{"router_score": "softmax", "routed_scale": 6.91, "dataset": "wikipedia_en"}
Below are experts of layer 2 (counted from 0) of a mixture-of-experts language model. Rows are named router (the router's row for the expert), gate (a neuron's input weights, with its number), up (a neuron's input weights, with its number), down (a neuron's output weights, with its number) and show model dimensions 0-47. Each number is 500 + 50 x the weight over its row's rms, rounded and kept within 0 to 999. Numbers have three digits each.
Before each expert's rows: a language model's description of what the expert responds to; "comes before" lists some tokens at least twice as common just after its tokens as in all text. This comes from a sample of Wikipedia text that the model never trained on. Tokens count by the router's weight.

# expert 25
It responds to: Name joiners and initials
comes before: "s", "1", "C", "S", "D", "M"
router:502477520498477460454432417513534446518446591607515598539546519486551534490500595515483517496488542441555440537485434549456502537558498465550469
gate3:469537542512563568492487498507514482549559535460491449545541469566490501541477537509503491626498510466492537537544474460457504557498495487487517
up3:467466485553477421432528549509539509514520473542512543491475482579382523512674520440649525489558481460514482462501512567437466468508499515539432
down3:489459509485444514466521511557557478520433459479546455419526537508537447537502588509627549477504537476524438442507526498570452456541501498493505
gate4:479427497458552480519445471511507479460492506510451524434513514535487461442509423582499577457412447410452482545426571540524502490548497506540580
up4:447581565483533502542495496438546534560536539497478387408523417595512478526520470494531485541456455447599484507474469544482481506420467559498497
down4:465498577466423402462524535555458458539490600441580618397568526560510434469519442502430489465571591493540425450576553512393500526476465520546469
gate5:509534457581484552557550514522528436483608535532504454512498560504461455544467476485511569413604493490477540541602454515534408580524603549503472
up5:520527466571546380439455566413504467464388556483580532532427434464499507367518415539480504561418575495494572539524502557375534373487461433614509
down5:534467489466516402561486430424564480479446438495425464554454479491530424473429515501597538446553451455512562524491548505476464503648518468500507
gate6:535492523510447539491575482565514434454467487507487553629517502598432506484433512559503492537418535416549548462537590544503449497554430449442465
up6:527521448480525540528538576529486487505490486523480556497476451488425485387462487551465478520467489499563511396562568539542517450546437530445548
down6:483523588538532548467492480504556421538430425518471465503451589458471537541464430474509495465549511447471559559451468501605470503606524503533531

# expert 32
It responds to: Digits in numbers
comes before: " |", "8", "9", "7", ".", "6"
router:458336593569520486482463455522562518478465550528535465533503431419451564507403511536482453570510605484615502498550427438598504523396513541483537
gate0:585362520511473495527486400551532495461581527528394433526493364454460479528477574471534478574551511572460630521495497498455464464563466455537524
up0:501429564520466433450557497459489596476389607516452529533511471445556457489486483486415470496527554601547422494518446479540411489521520488539406
down0:481440549501489417509531489531514517521339489471504531496503470474608539450467550530504479491520528534513569469499416490521421527489550418428429
gate1:556449497399492460443499434472441485540504569560438541566492424393414578554524549558559463541564514508517436564503532523501447463485438526527471
up1:542543512504478475501425501465468526497561474471383495473496455445519563544545577486480464539637559533563373577550512504481474502566396555539469
down1:459537450508535472438413447496500427560528578415490588485565521491486378492407446489553375517543512378552564526638478556509536482495567550473509
gate2:507493473507478532496487392495523474503555515548450542509542509482495522490518487482497506471530504515452508553545469505486441493525569681340398
up2:469459401536477503442526492423593501448483467532544453449457553482404491503469506449467407445526488379476450471457669491503531434528530449627472
down2:486514536494526485524547511472415610505462508489441419477538439587586568439545522481577545544529514456557443523462500544528435579506568388549566
gate3:494444573498464479439494543528526588521512488588569507478487528540524548513495561494447479481431534594578533484505595450607539416439497463521533
up3:424552425491542419527513548443544474495586469443470549499520501464510537493483454466499499562434482407489560560470406505376582538460561532551503
down3:545505500565462603510464512503618480499538559496535434461435474486572529486498493469377493466470400436518512563485503445448509413439471482403495

# expert 42
It responds to: Digits inside numbers
comes before: " |", "0", "–", "5", "6", "7"
router:527469516508590495544411433497511544456443487533540426465486471476405490499473572528476541488456588496624575515454423472454542533475420563493570
gate3:527503488464524513478443531481513479439529428525597504458548432581478448450485532473437494509502369470490463516495510515544535509498415466475516
up3:467441533396571515420465501501548514501552460560579409508544525535426491508506545493470530464532505585373510515537480627475449501495426476529487
down3:559535482518480473528458513524440518529507537570470617480460509420511451534443550493447491586503398479510518605499532444431409506476468476439489
gate4:511577531502541494431495420540495492404516458562595558625551387505454475637449485481412440419421490538444488473577482483395420488566467412443466
up4:523519450532490466414542447433542472433501515579588468504496472530374447592456562508400480526470505525559485558494506483542470416514463481481546
down4:445536511503540464475468546526458483467488568412492429513517552419556483510494522467585463498554509401548514429524446574507452401526526500504447
gate5:594563480380499530507475530573427502445469396444426544525474498601487449519527444562448591426547467397444498586565469505345506444548407536432483
up5:555527432445499507489462515584446442393474444449474512461498535641468449549528480546496607418544495375476510579585434545394497441563393500481527
down5:448416553571533425456538411552493488451515518525483573430509450491482522462541514531433454469409513570459570548450538406578518563444466505460550
gate6:523425437505528562574420541451547446523462494527556487616530461502455516406516510569504451575500471489555378497418408521507464622453515585486566
up6:473489546482476549511414479531459477514561533467517504528434551397491476538527463519551500492479504460530494467423474533482579480501544473560455
down6:479525485604558501512610516518391431471489427570484529441505528479592429451409531529459622535550427532538524446586541450542466526416494482419484

# expert 3
It responds to: Table cell separators
comes before: " ", "\n", " —", " +", " —;", " %"
router:575506382521444476485443434530564520515509567483499444566531455490535377428552482501437451588519502580471529490537475467528489553471532462571570
gate3:498528544423494524439453493462522546472491560416601514478520483493518431487471600547462581515467521486553561486535472462467465467501464479527461
up3:437453512469532501551489504479555549448519551465490537435505420505532456529513552533486667547544553473568534379584493525449503457473496470545439
down3:600533434500501539505470453536565518516587552455423523516536480476512458510515533520560501474537425416460432428484470540578595450554515441518583
gate4:503507506526488521431541402479497451484542483584393526631386459562505369561600445519531559544560455516465527590590424461561477495422582567492511
up4:517535460485540499543475555547501553538460528420577473364597518458461626447387526441490457457438534500518443452420590532431467464569441464474478
down4:476434598457431539556513545476521548485518426514447471451551512572528504513550445464450511523540425473483565534436563439503525524490489595483522
gate5:462492542522538529524597434538570454498600483479441519531477536642482518530425518460492457560510465614529556465493496565437517546578497623521548
up5:487542434443437513474424501482454434515354484530527468394514448463481472526523531533497508463489523446511489531531484412573480454461448381461487
down5:618452479536465497487452433535497434512561571500555492517407565482399587471513467570481442605481448394450540513442603553413496481437468481508521
gate6:541504551455457445485590466432619501458565558463578474545538490534505419490553531483517561537484558529496459466493521453542594469448417514564635
up6:476439460467505404531523493431544539480566590527529509537558470476521432474573531442547574581475453474516479487493513434512572496465517484579583
down6:445561544477419542497457502520476608544490562552503493430520514529470512472560596482527542481418524477496522485541548493498492500454504555509466

# expert 54
It responds to: Year-digit zeros and nines
comes before: "0", "1", "9", "2", " |", "8"
router:534513556534527482428473567520554523454418517533595467456530445543537527443456595482505463534472504520535517444478421538527565449392471459504529
gate0:524379556379405521543498491487571472399454436508517497439610517478552551524596567519458493492478459422452531490532527504487382589493452480517502
up0:472603483646507514406475533514467624563545527436442516511525401541490476528402432450541553539441549577552478506473498510404555430407525518512525
down0:459469540561520453510533555516506437546501512484527370549576512503403510491443416504505469518502561497428488537480461467531423572575457503476474
gate1:487521500490426535489459479522553557480605460429547551507500462521446487494573513544388441605483463492408486449337532542556423553553504541493509
up1:478501475466582428482475606456471490554420528562513462445493539489551463509483467455619620420511522521579504562678508499507547454444552460527509
down1:584412443547573451437483453568604575448481512481494452532530442494541586394537551403504430574482459550501539593534459414498487432546402511511470
gate2:486496546478401456459456563513559520434569435506490531615534398512514488460589479513421520432520449453438627493551441517386468508570466489518489
up2:526484528449362458488477545541512574486636413490508593549516374499524460475559447482444522450491455508466518488567453544436457499601502540485509
down2:416558526484501456514512556537423515551460521595412494559526577504526461487539513553512598420539557512582511395585439409519420490366463587505522
gate3:522569416448449510490455501474501503493507571481464560545531498464465477486509414439518585535493568506543452555510520520535553536537416522457491
up3:470432535417547455418486543522528457530492538539434583509528475494552448515544490591516509434442481481471511498444487397500548507540483512509422
down3:473446553415456562602475441575498521429491461448494449507520520453541493503442517491492498518495497470560488550484589492443498453535475511560424

# expert 49
It responds to: First names and dates
comes before: ",", " of", ".", " (", " and", "'"
router:567461425485531524508430515562494526430449571497492482508414555539539535482428519516537452422497429413486420479365478544494458530445452490518520
gate0:472450486480536615564503492490462442458438526515526437483412519603459426493589489439511584478539531474454562484366456544445533496444402528435482
up0:539487512474525525570559456505457446423460537506537434507492465593397453488583515420534532490488533434516545503440537534558509524506387541480511
down0:395390447570501439589465485517572468426568569498396467433504571586479460459504545485381556443423513491532436550532512480508415504458495434464470
gate1:463536481464481554496508477525511502549435501567525620536505538577520486467486510441449480451488438592528428505440485520481536579424506441508505
up1:524485533534512467472503490545507531432510496574456383395549390397532444518595519498473512557551525429500525474617544455497488445491522460405512
down1:474488549423531461466494481582444535480461453450462477500576388441486429528475508435587479431493431510595500492461498524490480553482454465442492
gate2:583534453543430500541400511466493519556517469503471534575597405542554396380465512507550568510493549503523551501456550548438575449478558524443622
up2:515624483484464514494448471456589489531523420461477489446670484541586462409533501476526490564483530537530550519447473516484528579447540625431533
down2:432454548613456520600459498510478574470512532484420490405534542525521515485544543474517490656529506491494497416454442562609497470496496597582503
gate3:497442432480521509536408509535500588418434446533559408569539536565491501502536541548519554562500438432520474509506531474517457520592493562442486
up3:543551514434593504454574555454551435613492572498518499443440506546462520467484504486444509427514529486563509499510429551515583508542607442532523
down3:508453558477473575506486530459482425486537551415477527427526502532545535481485465540489549489577470534405573440500532520472496528485489483499422

# expert 36
It responds to: List bullets and infobox fields
comes before: "-", "\n", " The", " •", " In", " Born"
router:426500478466473493585498437519475494565524575491514561528459533506464502358450395516481526565472471611465477574446476446480493483496489563507517
gate0:491527447483477480498535474466494492480537569489473537466469433493483489485459580414461566452433506605504506472438515462542495493581561490342518
up0:467544585525553507524553525491502517525505522534487474581471492531562453559508461582529475555476473389605502497548524539414426501457509426648504
down0:417493574628489536498609522430472555487535484530418538544523523577531561474487437547574527523504498570487466616490485501452467479435555431561529
gate1:534483489539444567523549464504463480395512481592477514564500461464513548473490469564447494563474467557503572494467477463605515587481477497431486
up1:460476509543542519521442605566490555487500491450512471521571500537453464541524565397514516417548496509495519475468474492452478408491547436528556
down1:469552444471488603375484392455497512595490468537504527567505453479522486575552449454507411531505543482472474544337505430556466363498529461445402
gate2:461509546405485541560518445414615449512552542455517422594549492437459614391600520546481477462527505497532455474477510531604490454486533506578381
up2:468461494471495494524502466519568531537462538466529463563448429478467605407574423530554529497527524539505388510493585545565551517417587491520284
down2:477460449438501417525546430436528496484509490497590456481522514461560495517579513461491489453421449537436531468443566496614455550583550522584505
gate3:487509496502506535534476550390502409480623529468460548509485464444460525556635541563545461533504465583534474496567552532530555420469473468517503
up3:496503533556466560455562418615498520532484409545511488438513542519495498500459469507491574454422548528483516467412478498424561461524483477547388
down3:504579514482526513550572569419541516538471496527527565449497416510479494563538494478489548461457532475463539472475565469503485510633506447555546

# expert 0
It responds to: Section heading tokens
comes before: "\n", "==", "|", "-", "The", "==="
router:553535508494451441507549515483482457488514469448453529394447497510592585589415509526463493564430538472574447441511568476493571550493594416465543
gate3:509508546467520593472419438492562469522489469453539557613415508513506470549607468422559554474622612472564451505393478570517572509576522504589493
up3:443467575516555402504499506485598632494558560489482493430511529494471491489422450478537447447446439499496568528541541496530395457528578460464549
down3:476510477503540469527514528510456561430552565568404503483568560651499500449475485452524518507464483440443525508558522453428507505463477512505579
gate4:536503545414496473508591443504505529502476436414521431484509432502506548601477452347385564476438524510488461471554466373516628533402462509464439
up4:492498537452524483457589460519472542582530453460557451503425430528538490605541423312443553526450516499447505497515478351443504539452430496470471
down4:484351534437462447410548514567565530528509533528569520510554521485414491531475507457507497508460455559469477508556477516500512476510579469553575
gate5:494503512494482422462532412395553481502442507398515442478502516495492512450502507469479491560519461556547474441505441441485504448423542471481534
up5:489476442482567493498524524575491568553592436478492566489450525507461409600541515523505515410496512484397499444438520659516503515558472488476493
down5:526580477350482559509538385528532598477562521577511539527465444453461507414452483574535467490616539523525473453569411481504502427498506470402555
gate6:475482450505442422578541519454375547513518368506401505519423466559547475484470540443512463542542510476468452574505442497473499591548450488537449
up6:521516493573474502609500470566478514485530417472474561526388436451498441547467440430620473545473415467480382591511502507536564540523426547512485
down6:580487477499486458598558562477465560451482497526486522538441413457481452534469536564480542538494472489454463628470551510484408423522422529499565

# expert 12
It responds to: Table pipes, sentence ends
comes before: " ", "\n", " The", " He", " In", " It"
router:564474463503478580464450429488578492457461463626449573486481446385538465528556436428440434551490539477487512542509382530455470523445493466509497
gate3:545497442423543409487545451554546536471571491519403474541557446474494470528454584494569496540511602448473496644476480463526500434465439516478434
up3:569517492434497459472509507519497491533532502537391588541514485463539416520494487503628517502512532525562512555488454476505447498533437514490419
down3:492495464543437519628453544547467465503450494508480649476474594451511432491542403484544510401539431514524520465386481465456443509529465521445453
gate4:475489450518453530527427577514555452477498507519582501487507514495484460584378506552430422482529489456455535538492505480576606406459434545496503
up4:496455491430474517544595402527472534481505543579497425521641521514516544406531508417530503487442586436583476466496485498481443486490540491493512
down4:435498517499518459473529416547488503464511592617528504496519520559446539524566510471493531468579551475479525445597543474543466421411444497475520
gate5:462543530507520541487525439423556531526441412497526441555524430487479517488455448489407559530531482436518546520505566470563503454526488480568494
up5:560488430501468525496409489506517483504484546562455530469566436483508529580483539441440540473503431490593608561451475548541456523498470421526516
down5:505483472536526436563487544509537461456511403521471585484478611505546423443406510485534564533475509549404473528562488494570476500543464404431549
gate6:494437526478534588499551467496542597475535444556486538485553457458532496429550462556523547540491518523523507491534473485522550498540458511552519
up6:526657511523478453509431501490502461529580545461462411495485516535583456448462532480491513462612494490484461479507495493467439568462509474541404
down6:546438532530538500492569525508491502496670567501536506609480504523360477457458530522496440560473556482477495563476528514503481464523523508521534

# expert 10
It responds to: Table cell starts
comes before: "1", "2", "3", " |", "4", "5"
router:510483532566576509525425493472531464581522539425577455459506517500484544523480467562485550479598512466487542542610536447528511439471623432520495
gate0:533459556454548530451524512453400467483468469571496480425517550583505545515549555391492417428510543440502483516437480546554482446517552509504564
up0:530502599464489502513589441527481511602424566550490476448468518474508547535592486435548543479505495569587531537562489535521493578497527534395393
down0:469471504528541457478520509585490497515462486478579509479579447475497504438574455495578487450429486501457611481444506482468501504559544535541556
gate1:506432485477473461534372476381469459492578511534553512509487578476455561497538558496518655535581445530491510456560390498531476446508535531501470
up1:524473489535444558636512556544450540502493549503464552517500477568494490489455578592480438472476569430518535578388514460490486555530445559502541
down1:495445591526533482465545483445451372490487434540505585484479627378512479484525469515517536430490515510488458531520471489590495516502484490572480
gate2:473456513470634454531466475623530505492490544589479444539517497518510513472449516483509588503554487550525520549570510555631414471551511480451471
up2:584476436437605513525519450582578583592534528582514407437504482471483514508476474492556523566479451535493522488484487513558553430463552402449565
down2:480542595523496587528511527577516509475513491420502400543457437580495420552477487481463528527501387538519560392502577545513512437508509533512494
gate3:458537567431544537508447526505561543577442522532437497536528471524530473443537578493495463446439512425459515529565525480520530494452517481482470
up3:520442462542479504554463563575512461564474484462610537508520514503407484564396493487477509507591522496544557535481604526573487411419648393394434
down3:505547613471570538466438541576372518462516457522512474523461494420495464491466495436451482418598532516442509447522519495510527496469496524392392

# expert 9
It responds to: Capitals, codes and countries
comes before: " |", "0", ")", ";", "–", "S"
router:526357575501487594494463584494441512565453466449509492576420573420514396481511472448457554588485458476461505473505453532450452504425536565464570
gate3:569472515495552508493441533504552479498446450417495461566480418543451545491444542523525482581478536545489574470511505496457448516627562588531568
up3:484498484479465482543581444442415523522555490581527570518469566530530503513538487396520526382524458448486485510548460559530510484429512422465401
down3:539376470494438555533426546515473432504565554469507548467475468553406489549451632502498489508433489495538476457523480463496466480461419446584585
gate4:478510468508494518415431544482524485525477395519503463540502565547466568423395443518510572474502501513533544494386490465558458453491505552352492
up4:465487516451426463466412565537413422539513566370480553512483470408480446419497488481481463520479476549480510448512417495573457389469433566532485
down4:494470440432470557476467554493565415480546412520472545462489469530582528472498431602565504473498467471513460532494459523557484459461517467539554
gate5:515409506463491469510533486437452548498556493521534513522572412539534514474495490536522532509583474501536447519482447522490539571586547566496461
up5:456519464478490532439437509557477526468431445564476520497522589438462513443567505518517490497434475535477577538538507505477423514460439469486534
down5:522533498551511441500403568537550562496457494501484490462528445425537484434425477400462519491545514387554465478500455554435547493411551566509490
gate6:564493532480512463528555482433501481509484535547512434427429477542445382502521611473498561530432574518401599495442477585531553517588486505529522
up6:555443540436472505535547526535501517503533546500509546497595505516522591564460377544473457452496563479585465537587514496485507401396508493514481
down6:495613529531451527498595542537413493516482379515475502503539510440521503477487489548520490517501408530501540480557434460493429486529569528520513

# expert 26
It responds to: Participles and verb particles
comes before: " to", " in", " of", " the", " by", " on"
router:506498452537550545515576461503549506524588541601374516513492520467457509592529498473494531449634602505506526525553523524535585510567450465547452
gate0:542451518467524538409552496470499489524498471508517469426447554470442484551567443555487554438567516515549573512530501569435527604474433443511510
up0:529519367479527471456530485481471439493467516525517547417441637457541448456568501555499444424441462474515553457428464501475526560506509488423533
down0:524441531533490484424606503483434580443450513475474536419541465571509543520560550548573426464420586486465462500438463401484483563451501609450439
gate1:459524556447506468516452503496488522587499515556490509415430553451634461446570441450622436516495561445558557528541472432510573521601514398496498
up1:506511576482549456530417381490406506582516515544546487446422569468525505408516493464529517509578617462575489594418537518493632553525575521465445
down1:637574547533493467550517495525478488473502497553483432459520532494507533443420468494504490543437398554457521563551487564609609532586608584521518
gate2:545552498497548531369489522444476449504520482468421525599454521493403469501557529475588499514513474486478479552398414492517481515579444485528586
up2:477493511493561463439421469501519495509475353447461468553495459537545430444569483507505525570456415435467519479449561501608475545495523548459425
down2:454464466407484513470504537469446511566653561499555536565536460536435487546477510539513558425383457603486553505470530468563618595526523505546529
gate3:493490481498474510541563412505497473494468532483524541566430556529490454573524493464523469485534485539501493453457482481438511541483612554555491
up3:548523547388464538415412601451476483552532485502560551487481457439514576440476507559432527547422526437582477502484493520542491455511425430490428
down3:535480497523526480580561487491387548576432520477536458473383563511515469568536564515517545468514458489557564481502462524386470558505484528415464

# expert 30
It responds to: Capital letters, label abbreviations
comes before: " |", ")", ";", "S", " (", " States"
router:476398526559519569564449540521563419458507459516486476552492582547548432490434411506491494500531467440476450521493471526423480515385567574434517
gate3:526500450476505541472406542520452419400543524462504500488460462552445527509405488480476493394478520514495533529459444520465594509496387555550510
up3:423462490539551579550586489628548476374551521425494544483473451618534616490471486484508478520491551477513551543543501479517515465394445543431552
down3:506553508506520445563432531502569408553533666504499514409517510557472479499609510494550431450483574541517458497507531485502465486533481471506410
gate4:432501477417469518541422498463467442523434581474503525494490556517525499542374453495549490429576462514592483525583603483449485502513507476516539
up4:471408553511387510418514598455454435537473512467428471468502414525515462443442462556522438434447475505607502516563529513449417395500563399520466
down4:467556507496538558467454465494444511481465494495383530491467543505464465505463526547476499356496438496516434559505527427491411424543518434456522
gate5:453505582486440465508507453529507469442465563537535450499589591464466375487506477452411429534583503444515558468573466447471506468414529548491489
up5:410529460545494519509503496485525486496547451470564555532480465599401551507381432530537517479389532488503478542526488526476430472471468550437511
down5:471471557577507592467554517466579532437510484548521477522437509567464515509402440514403520429487543603444434583423427556454399555490517354551542
gate6:470442507555448526477491575434541454524460408444533440521432412563497432552502499493529512525540489562561414509537503573561474484442485419525458
up6:419439449573480512510434526485568436536529387551502487463470508510545492604530575512456544409478495575387484585575518543559421501410455513442466
down6:519446443580476457545536547464553527512549454530536539548526429453482466539526526350567579471479530573474535507527519577544587511461348559459549

# expert 31
It responds to: Line breaks and CJK bytes
comes before: "-", "|", "\n", "==", "The", "==="
router:527518515544547532472499592469449554481485540439470570486514492462464479425443559466515467524487467498473460433406459496522462535487446579497571
gate3:507554455513570453443432545506457352404542491489453502506464499429530472584578504521558552536455536541535533371559509539603468486378479482480549
up3:535425565475364519522540429530505645544536492465570517458508484547452529439547505498495400465560490480504521637476505538439473496605548486512453
down3:477555555636540449557460551439457509488535492435510496498451569541520535516492617448471480435566507526493500565518493646493469537482584513502450
gate4:483552435498527529491522534582533520489518536514502683512525444539464429559504534480487531480512398510512511480480487546554495475542560529479493
up4:508408497423505504517470501514501456410428628479569510462458476482514506542443417524437435561587608537457455516490514499494502570580519489442473
down4:543513498582589536547536522489520437421433617473511468550573593520484474533528570529580431558532405478463527523494483585538470505535544561556536
gate5:570434486546473490440604479454498513416478455508459434425404476567469514472541623490468411534506525406489568498562487398506474583476468458516405
up5:550561490549471500595455562500490532559480508428410425509486523535582472525516516523517593558466533584484514487497507499461484558498499522501497
down5:476485543516478449489450546481421530460473307469476535528541514462579470507516439444518494456512495455518574478528511507571459499505449550519486
gate6:473519515566465543397462499571513526548384516528534504420567488541419507534456461539597567481565449515490520461430547505501507540498515502529483
up6:518496561501479511408470572481522487526511458488538478466464499512474498504524429519540527487563553486434575535436517567473544556489515510508479
down6:512459488436508511539498425533414537487524481472539624478483527582482521442495554538561403492520427503413493422398530566447471517466501588548418

# expert 8
It responds to: Separators and dashes
comes before: " ", " \"", " A", " M", " S", " D"
router:501505435529552512462372523515532523556446536549502549490481550403521496469504472456485458517414542523587518536469382438570504505463479419502509
gate3:544545436460503450517498496510494531400490595562449525495487462523484396528565479472546517528525493554561474482493396630582553544509558502529478
up3:452533505495475484501522399490565539503469609484560561444536515484508496509470547488497475490513552551415497574515448591430452503402454503472511
down3:473566580517528537542580436579504545514487465482481549545551536489501499484480532477501465531504430495420497472560530446378481481374511480521567
gate4:437622546420539505490431423428527507511496426561482520510420493522583529457504459564615455465526459579463503518553487509517421499482522419556490
up4:559436486401467468530418564537502433482524478522522441462539382411543573492540505539413490556528494463501436496441503479440539485506518577409492
down4:526471526517470427478640479478504609482491443522526583475586383506460522383439535479556492436492428529473408485572493520519534465494563510609454
gate5:609557479559531497493454507455462527529416465444595588528473472430394512561510549464482530555469473486550494473396480361451567539591457568477504
up5:601536487555559455486502460493487497519419459510565564562488485456432509525434436488488526504484498466486552502400501392463534540558471507466493
down5:423354465454471563530437512453484410481489518467441641516464516549490528524549420541505527384503547525418483624438503527579385419471507470584472
gate6:536529461473487606495553483472548635523570589485539501547446558453472439468463420508488450533513412604450543494503425512516492510506499519475498
up6:467517530558536488415492498501547414579434477591506520539542501536447501527439532552443451471482541439507511550476499563527542467479567554459555
down6:406479571504432414456574552482502576498472463527475576491394424481488463508470443501481489464480456544532473511546466520497534552548513396487493

# expert 60
It responds to: Verbs and verb endings
comes before: " to", " the", " in", " a", " by", " on"
router:528471468558557512471513500528556446468520514599578511517473477457467550578493499528465453446533535601540463511496549431579500482545547446500537
gate0:518550460448525560480506537527517517512478490574446538353445539536460468516557444573495522541508494544467535565514438520453592468491451497473452
up0:505550526481507525350500505503512525472480478503345447543561529556501479478620523508545483469498487533624506561547582489465515476488435423468555
down0:490476468472534583475488502472489576547497470474488519492509568570521483569525374502483555553475410469542456480530480445521438496586507467629385
gate1:472483506457471549513494498532505454460631526475495585424459470446464617574437535496484436521645476520548507552417500513549556530519443565462551
up1:489495554462465522609568555599489473419530474404493527596452506470406623491506557472500405541427494516547444521553591513490373476526525510487535
down1:533497509492584501477477486490470520557480464586448410514616494497597421423478478525555464519499517563506552477494518565569430470451487430619390
gate2:399516453501451512444445576474498502430531559501569465532549457531540518480571476535535482482599497506586544490593555429418527501532531442463512
up2:530538503496439474475511577484549472494482520441558503450444449505454501494557589533495596502389582471550540565520482500519472447484427498616419
down2:463465576435450508489552450530536554565436522524474520483445483459520532505449492528525539543527526526460477545450427541519547513478554533437519
gate3:504470327513526493557587510474585528549494556546544443520509510495520495490449498414585512401442430515560593494537452611487485534443552543545502
up3:542614448572488523564580527594505464539500557423579485437542402495551520450517537469554502558465460484598550456492469509580597554467463463490494
down3:501467487478539489524419497530628420528476529534464504484549510462562519499573418552455409521581505471433520524515528475429460504436510548565466

# expert 41
It responds to: Line breaks and periods
comes before: "|", "\n", "-", "==", "The", "==="
router:538470458564515412554487482436481533539383458515569527429484500489417447416504473516514443597465538482551444423605408533548553475362492392484527
gate3:449441571571501445505521536480528458538473517438511480449466451513568456543640491524462535543494488518465493508520421516487480394542424487448562
up3:463436461473516500523477513451515512465432500482495412444485544521476535505534605590452485556526495341511635588528505542499543546590457619521545
down3:504467518505423527540480466516511486482441626553533457460521424602452431515427515544460410506394473525547441410548469478607525384595470459505474
gate4:456467404481509565429594573462498415475365474482500531469418469565436439470443503584418481470529563454475562445530558501534554506512495564496456
up4:550488403453498529470528570510527433458423490469477533487433401584464467468505509519424546523568538531545509425511612505520557527489483537416430
down4:469530549575434465433490469458440452540446505417554489467592494514510473531434465450520525464471538487565466490579654472556473473468457318481496
gate5:478547507510550528548468566584507416398509465484526525500550496418389470484534458494504518536478634532591498482504479527352495481435501495461549
up5:483457440503444480540509563482529579511513495497529484512450576550533438611480555494457507479557409508358447489467556499631465459571476509514502
down5:458476504510507557450457453548521497489542535458579477490540511481525498518527424403571487446547530398577558506508501461371594461437536540492528
gate6:483479599478478494471572417469493458519526479469519505455415523560543446412474417520535393442519486503511485506502527536499483525532439528490510
up6:636463479425517525505520533512516524420493568434433512507419532522463506547546597573527423528475436617581522533551522499461451467556547502577543
down6:580502573590500476471411571487406452515509436463504569513450510529468451440524505563519554534527512427458490470518524542479523529412508505482490

# expert 28
It responds to: Table row delimiters
comes before: " ", "|", " Total", " Best", " \"", " Party"
router:443497567486519459546494444547475495566521472504597398465473445479432446535439451516460431532512496519549507498515416516423493470509483407594530
gate0:478417540530509507546459479504534486481510467491525501566607498551550481534540557589509591517659505481481514470506448537355496472526462445525516
up0:584435504407501461398465474504473568481528551478515465573426429514506485510421466492571510456511557508489566537435452564506494461553443512554559
down0:573537529571556479555497462519472528414491474399522458502482437464423508577490497518431427560458526521466449478587474551475572549491574513508492
gate1:458489481514535508390404374488483570511532530469445509551451493484445525532537430517512555503422524509521530540478523407469512535410526550601484
up1:513521560529534451401447402501384514518509479400427543591432474539446534532543524511507568560495415519491539560392441448508505433560473524494411
down1:483368479496485528513487524536602563537518449466464526545405453488440529607406492524494579461560415426492455408472542485511443480510474518466460
gate2:608477593466570472527534468505521613473568529505553496468479555438571447516572473538563412565483532435589529503505519479536523470597506437463402
up2:460494340485452535483463551490544367530471472526450496555539442581395542458493527477443549454514429483423508495607514507470468513452497509579499
down2:544494483444453562496416511476482498437596513486494461505531530494507526408516475554485565609468514535485525440473551613539537437484414496493456
gate3:427536469563524506540411541549467544582484470500546519520490486495389448554531444501460504597486544463475473569417569483563512570588520519445527
up3:393452470536477495516444532471469570489493571552487446557483489495448535602545524546429508515413480355467525504437545417459540509533492440462487
down3:498544535569548460464549560535491587501545416462509485552479427637386477493532472527514508488543523453464587442478504467596544513513421432453539